{
  "hidden_size": 128,
  "n_experts": 64,
  "experts_per_token": 3,
  "d_shared_expert": 128,
  "hidden_act": "swiglu",
  "moe_layers": [1, 2, 3, 4, 5, 6, 7, 8, 9, 10, 11, 12, 13],
  "router_score": "softmax",
  "router_z_loss": 0.0001,
  "init_std_router": 0.0366,
  "lr_router": 0.00263,
  "norm": "rmsnorm",
  "norm_eps": 1e-06,
  "tie_word_embeddings": "early",
  "max_seq_len": 256,
  "train_tokens": 671000000
}
Below are experts of layer 7 (counted from 0) of a mixture-of-experts language model. Rows are named router (the router's row for the expert), gate (a neuron's input weights, with its number), up (a neuron's input weights, with its number), down (a neuron's output weights, with its number) and show model dimensions 0-127. Each number is 200 + 20 x the weight over its row's rms, rounded and kept within 0 to 999.
After each expert's rows: "comes after" lists some tokens at least twice as common just before its tokens as in all text; "comes before" lists some tokens at least twice as common just after its tokens as in all text. This comes from a sample of Wikipedia text that the model never trained on. Tokens count by the router's weight.

# expert 47
router,174,215,207,187,246,230,227,199,202,185,199,227,179,232,181,217,178,218,187,192,177,203,224,195,205,192,228,207,235,188,189,215,214,201,227,216,177,220,219,209,185,195,200,178,215,159,171,193,189,201,180,226,172,203,183,221,208,203,241,222,173,177,187,215,198,212,226,227,171,235,201,210,196,204,225,196,220,215,204,210,212,177,184,205,181,235,239,223,193,180,216,211,170,172,203,193,175,222,176,191,185,200,186,201,189,166,221,198,185,147,161,224,197,209,206,185,210,189,196,210,191,222,188,189,177,192,234,233
gate0,228,203,222,197,219,201,206,191,173,199,183,228,188,219,191,210,196,152,213,219,189,201,130,183,185,197,202,195,203,194,206,179,219,189,237,218,206,214,207,245,177,196,177,150,181,198,207,227,210,179,182,214,193,167,206,216,230,182,212,211,197,202,241,204,196,200,171,208,198,227,189,189,190,241,219,183,183,191,222,187,208,200,167,198,172,168,223,191,223,209,199,217,194,219,199,188,184,186,218,192,186,228,203,209,180,208,176,173,166,162,248,164,200,193,200,200,198,223,203,202,214,197,221,211,195,188,203,165
up0,229,187,193,173,194,204,168,192,170,224,197,195,174,233,204,193,207,207,198,198,189,175,184,139,234,192,205,221,183,185,200,184,197,171,214,224,202,203,173,233,198,152,176,190,179,200,170,209,174,219,193,247,166,194,201,221,195,219,216,208,186,187,222,202,211,171,180,198,201,214,193,162,205,223,192,189,186,219,238,210,189,167,176,217,178,189,228,209,194,230,187,243,193,198,204,229,215,183,183,208,186,219,192,201,204,213,180,184,205,178,255,177,210,178,216,193,192,204,203,204,228,201,217,208,201,226,223,189
down0,177,183,168,196,187,223,172,219,198,196,190,216,227,220,243,206,181,188,189,231,179,174,209,165,186,204,142,183,185,210,185,210,173,221,224,230,204,186,202,198,173,237,214,154,211,224,192,194,203,190,177,199,202,203,187,198,178,206,193,228,212,178,217,219,151,177,203,201,194,195,194,183,199,203,242,197,187,186,194,189,204,200,179,200,223,198,172,203,191,218,176,175,166,161,197,163,216,211,220,200,198,208,218,187,189,228,209,216,207,194,233,181,209,222,203,229,196,175,189,228,170,183,180,202,215,240,195,218
comes after: " |", "|", ";", " I", " one", " U"
comes before: "1", "2", "3", "4", "5", " |\n"

# expert 44
router,160,215,209,209,221,225,245,204,230,216,232,229,195,223,211,212,194,195,188,215,198,216,183,197,227,184,225,191,219,196,188,205,192,187,188,233,219,203,218,228,191,201,170,226,218,176,188,223,196,182,190,225,179,210,195,212,208,214,245,195,176,189,211,216,200,226,243,220,182,186,219,203,224,215,205,169,201,216,190,179,200,196,167,205,175,207,226,168,192,185,238,191,155,201,205,187,174,216,175,230,188,200,191,201,165,186,204,222,188,201,199,237,196,229,229,180,232,174,208,206,212,177,214,183,167,209,218,233
gate0,194,206,210,219,175,240,198,181,158,200,203,176,200,218,190,203,234,168,192,233,171,206,211,209,205,204,211,219,187,234,214,193,217,209,208,222,203,229,200,217,185,213,190,207,198,206,217,201,207,166,215,184,217,174,210,239,199,150,226,224,181,216,197,206,172,200,162,223,179,234,194,222,180,208,199,220,189,228,198,174,232,181,219,219,227,212,231,212,180,203,235,192,205,214,167,186,204,186,239,160,177,222,178,178,194,195,177,201,203,179,209,189,232,224,209,178,188,188,245,202,191,228,197,220,195,201,215,194
up0,214,171,215,221,177,188,195,203,238,211,222,208,208,190,187,176,186,174,187,227,207,203,189,229,202,190,187,229,191,211,225,202,206,178,181,255,202,195,139,208,176,200,189,201,189,220,197,178,207,202,201,232,218,225,198,249,197,215,222,228,179,217,225,168,195,217,204,220,199,214,192,201,196,179,185,208,195,223,225,190,177,206,189,236,200,214,232,198,173,210,210,207,223,224,203,186,199,202,220,175,179,202,182,204,195,187,192,200,190,220,197,216,214,208,201,206,205,196,188,198,268,224,184,201,198,217,255,253
down0,194,185,190,181,222,207,178,237,219,179,193,217,228,198,247,204,202,178,185,210,198,191,221,185,217,228,204,183,184,216,184,222,184,182,234,198,200,214,211,209,210,211,206,224,172,195,192,214,171,216,213,238,226,210,213,223,187,194,183,238,246,214,218,197,158,211,231,198,230,186,211,237,192,205,188,209,214,183,216,152,217,220,203,188,187,203,217,216,208,231,192,200,222,175,187,199,242,200,190,204,218,204,221,172,199,197,224,227,205,169,217,226,184,224,183,213,205,208,221,229,194,217,236,153,189,204,184,179
comes after: "1", " ", " (", " D", "-", " d"
comes before: " ", " the", "′", " by", " York", "ic"

# expert 30
router,194,231,197,216,196,230,212,189,211,176,203,241,194,203,197,199,208,201,196,226,206,223,214,199,200,216,251,203,210,181,206,238,188,181,219,230,180,215,216,232,191,215,219,199,234,160,190,209,170,175,168,238,182,193,172,217,246,172,203,173,188,166,179,212,198,186,231,204,174,200,199,198,196,214,222,165,209,222,211,204,211,213,156,181,208,193,214,170,197,193,231,220,190,207,193,199,172,215,188,225,175,179,207,214,178,188,204,203,187,179,183,232,191,205,206,202,208,178,241,164,205,204,210,209,161,183,222,202
gate0,176,239,232,236,227,196,193,181,183,249,204,212,214,218,190,213,210,203,213,219,221,198,230,193,179,194,179,203,188,219,219,222,219,204,184,200,209,216,211,201,182,227,151,180,198,209,199,185,202,193,172,170,201,203,210,167,203,184,194,226,197,174,198,219,186,217,160,214,196,244,166,206,193,169,222,216,235,174,199,180,209,202,191,186,220,171,195,209,189,200,206,192,170,197,183,186,191,197,186,187,193,199,214,199,181,181,192,192,171,148,155,210,229,185,166,189,205,226,240,196,184,200,180,214,212,160,217,205
up0,200,204,223,193,161,166,184,206,195,183,234,205,228,203,207,190,191,229,212,201,197,185,201,192,195,168,209,199,178,178,220,182,191,186,199,248,206,220,164,177,163,248,196,163,226,216,198,193,209,189,213,202,195,208,192,201,188,230,199,226,190,199,186,214,186,210,182,228,195,212,188,170,205,174,207,193,209,235,210,197,169,193,180,220,189,212,168,171,173,227,223,165,168,222,202,185,239,216,210,179,192,180,170,209,209,219,220,206,231,219,217,217,211,190,211,174,175,178,220,165,227,214,215,181,194,234,183,217
down0,206,177,174,208,231,205,184,203,189,228,162,208,213,221,205,219,146,242,204,204,208,195,247,196,198,218,199,204,231,224,169,200,197,179,207,213,209,187,205,172,230,182,195,194,180,178,200,216,182,234,196,214,195,168,211,262,225,191,172,178,209,221,216,197,197,204,205,193,203,191,170,214,199,196,237,197,228,189,183,219,188,234,221,189,200,238,198,185,197,242,175,170,191,199,204,198,180,188,188,176,216,213,209,191,178,206,185,169,190,207,194,194,190,244,163,203,222,223,205,211,207,181,195,171,183,179,196,222
comes after: " ", " (", "1", "3", "2", " $"
comes before: ".", "0", "5", "9", "–", "8"

# expert 50
router,170,197,190,207,237,225,238,220,214,173,191,218,178,231,196,234,192,202,193,193,187,210,205,170,189,182,224,208,231,173,199,235,190,174,225,192,199,240,197,228,198,215,197,181,240,180,191,226,193,184,187,209,178,229,180,206,237,202,198,187,181,188,199,226,218,194,214,205,173,212,222,183,194,209,243,184,213,197,206,198,187,209,166,196,184,223,198,177,179,179,233,200,163,202,163,195,190,209,191,230,167,188,214,211,180,201,212,222,211,180,175,246,220,237,212,195,212,178,219,205,188,164,193,184,180,202,203,226
gate0,207,215,222,230,216,182,198,195,183,198,190,230,172,231,187,165,199,220,213,191,208,230,179,211,205,186,209,192,199,198,204,170,193,232,187,239,231,209,215,209,146,179,183,188,175,194,194,221,216,215,208,194,191,182,225,161,240,144,202,220,164,189,191,200,202,209,216,199,229,210,221,217,206,191,227,199,199,198,187,179,213,201,174,224,236,174,207,169,217,205,231,186,179,210,150,210,195,176,200,172,185,200,181,183,203,200,199,202,202,160,193,219,186,189,208,189,234,173,207,173,183,174,211,194,216,193,209,225
up0,182,156,196,245,211,216,188,194,253,194,207,236,189,176,230,190,189,196,230,192,201,184,221,196,211,180,175,211,249,193,208,180,186,229,184,234,229,189,173,209,176,174,218,209,200,216,190,185,199,222,206,192,231,190,211,183,215,173,206,211,182,239,209,172,231,175,209,209,179,195,208,163,195,193,165,197,216,181,211,199,212,166,206,205,196,184,188,203,173,239,252,209,195,205,165,198,229,183,213,185,186,173,187,191,217,220,192,199,193,186,179,217,208,208,182,202,205,192,207,167,201,188,216,207,200,214,179,234
down0,159,208,155,186,206,160,177,208,206,193,205,216,206,232,201,171,224,169,211,204,195,237,216,204,204,218,170,190,198,216,217,225,176,194,168,178,200,193,219,207,189,153,205,204,208,223,192,208,218,184,195,206,210,245,203,179,218,178,204,158,209,173,198,173,204,212,208,213,210,229,175,164,202,206,205,214,199,151,210,183,200,218,190,201,171,180,200,197,195,213,184,199,205,192,177,189,243,200,215,156,234,153,216,206,237,200,194,205,217,186,197,182,214,203,173,198,222,187,172,173,196,185,189,189,229,198,180,213
comes after: " |", "|", ";", "-", ":", " is"
comes before: "1", "2", " |", " |\n", "3", "4"

# expert 46
router,176,177,214,208,215,216,225,211,230,180,203,227,177,192,179,195,196,226,201,211,203,202,179,193,221,219,218,211,230,195,200,215,210,206,228,224,180,219,230,230,176,217,196,177,189,154,201,211,205,155,176,224,182,208,178,223,219,210,226,155,191,186,200,210,193,205,237,195,187,203,219,207,215,211,217,154,226,213,163,203,207,207,176,185,186,218,225,194,200,190,225,218,182,192,179,207,174,237,177,229,182,195,222,204,182,190,234,219,186,184,211,218,184,222,214,188,193,183,201,177,222,188,189,180,160,208,231,244
gate0,200,198,211,216,170,221,203,216,189,211,169,200,224,217,171,177,204,212,209,200,196,199,215,206,189,213,193,227,195,178,205,182,214,190,218,211,221,193,241,225,157,233,195,190,188,209,200,204,210,199,209,164,227,201,191,207,191,169,208,174,171,218,158,168,184,221,177,190,250,222,212,189,211,155,188,199,226,202,227,184,215,208,219,245,227,228,181,185,192,175,227,163,183,234,187,160,209,191,207,172,206,201,176,196,183,213,199,176,198,200,201,203,203,174,203,156,193,227,192,209,214,213,244,204,214,193,197,219
up0,199,190,202,167,179,205,171,197,163,235,224,197,219,197,216,233,197,197,190,197,188,252,232,216,245,200,185,257,177,195,214,220,177,195,234,219,184,198,164,164,185,233,172,209,196,203,196,175,208,209,211,228,199,235,196,197,193,208,183,262,201,197,201,194,211,187,187,175,196,206,181,195,199,192,199,203,222,193,199,157,183,202,203,200,178,198,179,190,175,204,208,201,185,205,187,178,179,219,206,235,199,198,202,198,177,222,193,188,195,226,213,208,230,189,204,233,198,176,211,165,221,224,186,202,180,220,223,230
down0,196,195,163,188,191,179,178,180,223,222,206,191,226,193,262,223,206,166,213,198,197,236,209,193,205,213,196,209,196,237,201,197,204,222,175,205,148,215,227,180,198,231,216,171,167,191,192,177,168,200,189,200,180,207,223,203,179,176,218,176,207,185,207,215,176,192,204,230,198,225,183,184,193,187,225,209,210,188,234,199,216,210,206,187,209,183,181,225,197,217,247,199,199,198,184,211,222,254,237,197,162,198,165,206,187,196,193,215,209,205,196,175,204,184,157,218,205,208,205,169,230,216,207,218,193,200,216,194
comes after: "1", "2", "0", " ", "9", "3"
comes before: "9", "0", "1", "8", "7", "2"

# expert 36
router,182,218,211,208,204,211,228,205,222,203,218,230,194,225,197,205,185,217,197,207,209,181,215,199,210,191,228,218,194,180,186,224,188,199,228,218,187,201,214,225,173,189,197,194,204,166,209,210,179,178,199,200,185,206,182,199,233,199,215,160,189,197,204,205,196,220,230,197,168,216,220,171,201,226,220,173,222,231,202,200,200,189,183,156,200,229,217,170,181,209,224,212,170,213,181,173,188,213,194,236,203,159,215,214,187,186,222,220,213,172,168,240,176,251,225,158,209,187,180,194,187,188,215,151,174,183,216,220
gate0,188,236,215,236,187,195,205,215,176,208,185,231,213,192,205,215,224,232,200,201,181,183,183,222,170,236,189,189,185,222,210,214,227,176,220,231,235,226,231,230,173,237,201,191,195,213,190,232,185,183,190,171,226,187,195,211,192,204,181,200,189,205,189,216,201,209,182,205,210,206,161,188,230,216,179,191,190,211,201,162,206,200,200,199,210,192,199,207,183,195,231,192,179,221,194,194,200,166,183,181,192,181,224,233,172,191,153,179,206,181,229,187,215,207,240,227,192,235,214,169,179,192,221,175,182,180,233,218
up0,168,190,236,169,217,163,203,232,210,175,184,238,223,196,199,227,186,198,180,174,204,178,238,193,193,199,164,211,196,196,214,192,199,203,172,216,191,197,173,166,191,213,216,207,211,211,209,205,215,203,174,208,201,228,229,220,167,223,188,233,195,201,198,206,218,205,187,192,202,211,189,170,179,192,185,216,201,196,206,215,175,140,185,222,220,193,185,136,171,196,221,199,209,155,206,183,211,178,204,206,153,187,179,210,169,221,217,210,180,208,238,203,211,192,221,192,179,204,188,184,188,218,186,191,202,184,194,201
down0,194,184,183,176,239,170,177,193,199,189,178,208,207,229,214,176,178,191,207,197,183,185,225,152,224,226,172,215,228,206,186,208,209,216,155,209,176,224,185,187,218,203,229,180,193,206,209,221,184,171,192,197,180,191,202,177,215,199,174,193,175,205,224,208,167,203,200,179,197,206,203,201,199,193,233,260,192,181,197,204,206,157,177,196,227,202,188,195,193,178,182,195,205,157,161,202,237,193,218,188,227,194,222,176,192,238,184,228,233,207,222,185,216,185,209,229,190,212,197,216,214,201,219,180,214,202,165,208
comes after: " was", " is", " a", "-", " were", " be"
comes before: " by", " in", " to", " as", ":", " on"

# expert 31
router,209,241,215,217,200,247,221,187,236,189,200,197,205,205,184,196,195,191,193,227,184,217,224,199,235,214,213,185,214,178,195,226,189,205,202,214,179,222,197,209,179,193,177,195,220,154,194,207,186,198,178,228,175,196,205,199,223,201,219,202,175,185,192,224,196,196,220,188,172,230,235,209,196,198,219,142,240,231,178,207,197,209,185,176,192,221,213,197,209,190,245,181,182,189,173,164,174,244,172,221,188,186,220,220,187,199,210,176,196,195,195,228,173,217,192,170,227,184,221,196,198,197,184,196,162,180,220,204
gate0,198,214,199,194,183,199,194,206,192,181,195,205,231,186,210,184,239,206,209,151,137,224,185,217,190,183,204,232,181,225,202,182,223,192,205,171,219,222,209,232,188,209,199,182,182,195,196,177,223,178,179,183,202,191,195,224,190,200,193,215,155,233,205,232,212,222,179,221,197,242,156,223,220,216,233,197,209,205,184,177,210,196,180,202,230,238,191,180,189,181,204,189,202,246,179,204,154,214,193,197,181,192,202,207,185,204,168,176,210,229,182,191,228,173,212,168,201,200,221,186,198,201,199,205,214,190,214,207
up0,205,211,204,206,161,211,189,161,213,169,202,206,210,195,222,221,216,208,175,210,182,157,203,220,202,204,183,190,188,201,230,196,169,182,166,175,178,239,202,186,185,188,197,196,234,183,203,196,205,199,199,218,186,190,200,217,149,194,208,241,207,222,176,177,207,178,190,220,189,213,193,209,224,225,190,207,189,214,223,223,224,217,187,201,176,212,219,208,198,194,217,199,204,232,195,204,235,256,205,205,187,183,155,215,194,235,185,207,220,234,213,242,254,198,184,182,190,214,199,168,226,200,187,217,198,210,210,194
down0,176,153,166,210,231,217,173,182,205,206,215,220,214,211,229,207,190,234,188,163,250,217,194,189,191,212,205,166,185,221,186,189,202,181,201,184,178,163,169,201,184,203,236,157,201,194,175,237,197,186,190,237,193,244,202,206,220,205,194,166,213,214,218,207,177,183,178,192,209,181,216,213,180,213,221,221,227,199,219,176,198,193,153,223,182,194,212,200,163,207,209,173,236,192,203,182,188,202,226,210,190,209,197,193,197,197,226,184,201,190,205,156,209,202,202,201,199,214,195,214,217,211,188,224,171,189,175,213
comes after: ".", "1", "0", "2", "8", "9"
comes before: " |", "%", ")", "–", "-", ")\n"

# expert 6
router,191,218,216,192,224,183,233,217,209,161,190,217,172,215,188,214,185,186,224,209,176,219,199,191,198,204,233,220,243,176,190,212,182,190,221,221,199,207,196,230,176,207,217,175,231,165,189,208,185,197,205,229,211,199,179,220,247,172,229,163,182,187,190,224,199,192,232,191,207,225,226,190,190,208,204,179,199,216,179,206,206,210,212,175,204,195,218,181,195,180,237,207,167,190,186,207,173,250,200,226,201,207,202,191,203,172,191,194,204,166,217,209,184,206,188,199,227,197,210,201,203,146,206,182,164,194,214,250
gate0,179,206,186,183,190,178,189,179,195,244,177,200,220,203,200,183,217,198,205,196,206,182,184,195,157,174,232,243,168,223,188,211,188,191,188,223,226,221,220,209,178,233,125,188,156,199,215,204,219,172,209,196,198,213,195,208,209,177,224,199,181,176,239,222,204,196,218,202,219,212,180,200,203,205,211,211,206,196,231,199,192,182,184,222,211,197,207,181,218,187,223,197,198,198,209,188,213,169,212,189,197,182,190,158,177,181,217,228,178,174,204,195,204,200,175,192,239,229,194,211,176,159,235,214,173,200,201,188
up0,234,185,191,196,190,209,206,210,190,222,219,193,221,198,243,190,192,187,186,157,194,171,227,214,202,190,196,228,196,162,197,188,157,198,182,194,213,199,178,200,198,184,192,189,181,234,201,181,212,167,216,233,211,200,204,235,205,227,239,233,174,221,198,178,233,199,193,221,163,192,196,176,178,210,187,219,212,215,212,211,187,158,204,230,202,209,173,214,211,192,249,220,207,157,216,184,215,205,210,188,219,188,190,186,202,181,238,205,156,236,190,227,205,187,214,163,191,204,210,197,196,199,186,197,197,202,197,232
down0,196,173,211,193,202,218,179,198,234,207,182,208,216,227,208,175,195,211,202,199,196,195,222,184,208,208,191,240,223,227,187,162,176,196,248,227,198,201,210,206,190,228,189,192,217,234,193,169,196,157,180,202,206,203,214,201,205,228,183,215,185,142,214,187,213,181,203,211,235,202,192,191,177,213,207,194,200,181,190,155,188,191,211,182,204,215,213,212,224,204,199,165,251,201,210,200,190,200,187,189,216,172,178,159,214,186,194,202,200,211,187,218,186,225,203,161,212,231,193,184,236,211,202,156,153,198,223,199
comes after: "2", "1", "0", "3", "4", "5"
comes before: " |", " ", " |\n", ";", ".", "–"

# expert 8
router,186,211,205,175,233,199,223,183,202,197,213,196,180,201,184,194,184,227,207,225,191,211,235,201,198,175,215,213,217,210,182,216,161,223,210,222,186,220,194,227,204,221,197,175,220,171,184,201,167,171,185,221,198,196,203,212,221,206,234,177,171,160,197,185,187,213,221,186,184,218,215,211,183,233,206,184,231,226,163,161,222,182,165,202,197,211,221,186,188,170,195,218,190,191,185,196,153,236,178,236,192,182,215,217,177,194,232,227,206,204,159,198,204,206,207,206,226,161,198,182,201,189,194,158,184,178,198,206
gate0,207,214,207,223,208,199,199,202,184,207,168,188,169,193,188,216,191,219,204,217,155,215,212,209,153,188,211,193,167,207,207,189,255,207,187,197,216,207,197,200,191,237,170,198,175,211,210,235,211,192,179,182,202,228,196,154,186,206,200,202,181,219,250,211,183,209,177,196,205,273,207,202,200,201,199,205,234,223,181,199,235,176,193,230,226,225,205,185,202,217,207,186,180,241,189,187,186,201,223,214,202,192,195,218,175,199,197,170,171,195,207,243,191,204,216,185,194,202,185,177,211,172,211,199,192,169,192,196
up0,164,185,170,231,218,205,220,226,220,185,210,205,219,183,219,198,174,239,223,207,213,184,187,184,211,207,201,172,196,198,162,192,182,204,204,214,229,210,182,182,195,200,208,228,211,210,177,203,179,205,203,200,180,220,204,219,206,205,229,215,186,194,203,191,189,210,179,186,226,221,174,163,213,176,189,201,179,252,232,205,170,183,207,245,209,218,222,178,193,206,175,187,232,215,220,220,228,219,219,203,178,211,196,210,237,237,202,236,215,209,191,183,239,213,187,177,174,183,204,207,232,195,215,202,196,255,186,205
down0,206,176,186,194,212,193,184,196,185,193,192,259,204,207,205,217,181,194,203,208,184,225,185,180,201,237,192,177,182,233,184,225,236,238,194,191,213,216,217,188,230,199,191,215,179,262,186,192,184,208,238,229,212,198,219,197,203,196,195,179,209,160,204,230,166,187,226,226,184,168,187,164,221,184,244,197,204,195,226,194,212,206,228,195,211,188,211,169,216,233,222,187,173,183,199,208,204,182,197,185,205,191,202,226,202,228,194,221,196,197,180,182,199,242,191,212,212,204,227,175,223,196,194,198,208,223,221,234
comes after: " |\n", ".\n\n", " He", ",", " he", " has"
comes before: " ", " the", " a", " been", " his", " an"

# expert 54
router,177,247,214,194,206,225,205,209,221,202,206,225,182,200,195,218,185,227,210,235,216,221,201,178,192,201,225,209,199,201,187,218,202,199,196,203,203,223,221,204,182,224,213,184,216,148,200,240,174,171,183,218,172,190,178,196,213,231,213,170,182,188,210,212,207,219,215,197,177,220,211,186,196,233,228,195,195,187,198,210,231,214,182,206,206,228,227,190,178,155,221,204,194,192,179,190,178,209,175,225,178,177,228,208,184,174,200,183,196,174,163,229,177,227,218,200,213,162,224,180,206,157,185,175,172,170,218,209
gate0,172,207,212,189,224,175,175,193,214,217,190,186,218,219,202,179,204,213,200,219,189,189,242,170,173,212,206,202,187,198,227,230,215,183,198,202,208,226,188,226,155,218,148,184,170,200,196,197,209,191,193,176,216,169,188,179,219,206,197,171,192,195,207,185,164,193,184,223,249,218,198,208,190,200,209,187,205,189,201,178,223,192,182,202,207,192,184,180,179,184,221,188,184,247,200,214,153,158,208,189,192,190,175,215,189,197,140,193,189,207,184,184,210,209,207,186,211,213,209,158,172,192,198,236,225,193,234,208
up0,191,173,212,210,164,185,185,181,209,221,203,187,192,210,215,219,202,209,201,228,178,175,245,213,207,219,188,187,192,237,179,242,195,181,189,184,191,195,183,197,165,185,202,178,183,207,188,198,171,169,217,201,222,192,164,210,176,231,246,202,181,164,200,172,210,160,192,181,242,212,208,196,191,211,191,203,217,201,220,205,181,192,195,199,189,190,180,194,178,184,176,211,213,224,204,195,218,240,210,187,161,161,197,193,225,188,197,180,183,227,222,198,235,230,190,196,175,203,171,183,184,163,226,235,215,193,195,197
down0,188,214,192,206,215,169,198,198,187,216,179,190,227,222,186,218,225,232,198,204,195,185,222,187,227,244,144,206,171,216,157,231,185,207,172,195,189,218,170,190,202,208,201,192,205,168,210,217,196,183,232,197,178,188,209,220,211,233,207,225,182,208,216,154,200,217,203,209,193,225,203,184,222,219,200,254,228,184,222,209,185,219,218,189,197,174,182,208,199,153,186,205,200,206,219,212,228,203,216,170,204,175,185,191,233,180,183,229,206,199,178,159,209,234,179,203,189,199,212,219,221,210,213,178,216,214,201,194
comes after: " ", "–", ",", " (", "/", " May"
comes before: "9", "0", "1", "2", "8", "3"

# expert 1
router,201,215,231,197,225,212,209,191,229,166,206,224,170,214,172,223,173,185,244,196,196,215,193,178,207,225,215,209,197,200,180,190,196,216,197,207,196,223,229,238,168,202,219,183,204,177,196,220,176,184,197,211,165,209,161,197,215,180,225,205,179,188,192,219,197,217,239,194,177,195,198,191,187,228,245,160,210,229,203,189,208,200,168,186,196,217,234,190,193,143,219,197,193,176,172,183,187,196,198,183,199,205,178,213,173,178,222,213,189,160,222,211,203,219,208,196,243,168,199,193,222,193,194,181,172,204,194,211
gate0,214,198,209,211,195,189,180,192,188,170,200,204,181,213,179,222,196,186,169,262,201,200,210,232,166,203,202,218,172,198,227,180,180,176,202,223,203,242,209,237,202,223,161,194,165,230,218,225,213,164,211,185,187,193,179,203,212,204,186,203,202,209,186,211,196,196,198,199,190,177,214,196,197,209,236,193,185,237,227,142,205,201,216,205,232,223,215,190,173,171,196,198,194,233,225,211,205,162,233,151,193,202,177,214,191,194,176,206,185,212,217,206,204,219,237,224,195,233,201,192,196,186,193,184,199,203,214,192
up0,208,207,194,204,175,191,179,226,213,193,206,216,182,172,209,221,187,196,188,242,189,174,202,171,186,192,205,200,211,185,221,221,185,212,161,231,207,160,207,206,185,212,213,218,210,209,215,188,192,201,229,199,190,181,176,214,179,252,196,227,195,197,172,166,204,154,197,240,173,158,186,211,194,189,179,202,186,234,190,204,193,145,172,192,180,211,167,236,165,222,195,225,212,203,181,178,240,199,188,178,160,199,183,224,199,229,200,188,204,203,190,201,227,186,192,195,183,181,215,217,202,210,189,205,218,213,198,220
down0,191,175,168,203,192,187,178,222,211,192,136,274,186,247,215,193,192,222,216,199,195,211,214,188,199,224,184,200,214,239,170,187,217,221,174,237,205,177,190,176,200,220,212,196,198,195,170,227,152,185,159,188,181,214,205,188,213,215,199,223,204,232,183,191,174,177,180,215,219,205,206,199,192,212,209,187,201,185,208,181,187,175,221,209,216,219,172,162,207,179,179,198,184,200,217,194,190,179,205,215,186,228,213,169,212,198,204,209,210,204,219,192,168,193,192,208,213,218,195,210,183,190,180,172,167,210,188,194
comes after: " in", " In", "In", " on", " to", " for"
comes before: "1", "2", "'t", " his", "ted", "closed"

# expert 61
router,152,214,217,198,222,204,196,197,221,209,189,228,183,189,182,216,216,217,194,215,210,207,224,199,209,198,267,207,224,207,215,220,195,233,218,218,186,221,189,210,177,200,223,186,217,148,209,213,174,172,186,240,201,208,189,183,240,199,215,201,170,200,184,206,229,192,221,203,193,229,219,185,190,230,225,176,223,204,183,193,207,187,184,203,187,201,214,202,191,172,239,207,178,194,199,169,154,241,175,226,199,165,224,200,175,173,190,187,191,180,204,220,180,207,200,207,214,189,195,199,190,198,187,208,183,179,219,245
gate0,196,202,241,207,214,201,221,207,167,215,168,199,200,229,204,174,213,184,202,184,188,213,195,209,176,201,219,223,190,212,198,178,187,211,219,231,230,214,191,214,192,225,184,202,191,218,226,202,184,176,225,200,218,196,224,192,214,193,187,242,173,206,183,223,201,231,192,249,208,257,182,204,224,230,194,202,216,192,186,151,203,181,169,229,184,183,201,188,217,187,230,195,173,242,190,192,180,180,227,184,206,217,182,200,186,215,187,211,186,211,204,200,196,241,190,191,213,233,247,180,163,179,223,211,199,189,200,216
up0,179,173,192,227,180,213,208,179,210,197,201,192,200,187,239,193,173,204,205,193,202,191,202,201,230,199,194,212,171,189,185,189,175,199,209,213,240,165,159,220,184,182,213,206,198,222,211,197,149,210,232,232,194,209,207,204,190,209,189,224,189,210,184,216,208,173,227,227,210,251,175,194,201,144,203,209,181,233,249,184,194,187,193,238,172,190,220,215,194,190,209,202,193,199,197,188,213,250,213,181,201,167,159,191,190,220,222,220,199,225,220,213,200,213,201,227,210,195,239,198,195,191,202,197,191,216,173,217
down0,184,196,195,187,199,206,198,200,236,185,210,264,204,227,196,193,184,191,179,193,216,209,215,214,205,203,191,161,194,203,195,218,206,226,205,186,218,204,230,189,212,196,186,215,226,264,196,216,200,238,205,207,214,185,240,200,199,194,179,176,184,158,196,155,204,181,217,204,239,192,215,159,187,215,229,213,192,188,230,175,214,187,217,182,200,213,169,193,234,206,197,198,205,214,181,191,222,229,199,211,177,183,174,202,185,217,203,192,200,221,203,149,227,201,202,194,207,163,176,211,213,187,218,197,228,182,174,174
comes after: " ", "_{", " (", "i", "o", "u"
comes before: "9", "0", "}", "\"", "8", "6"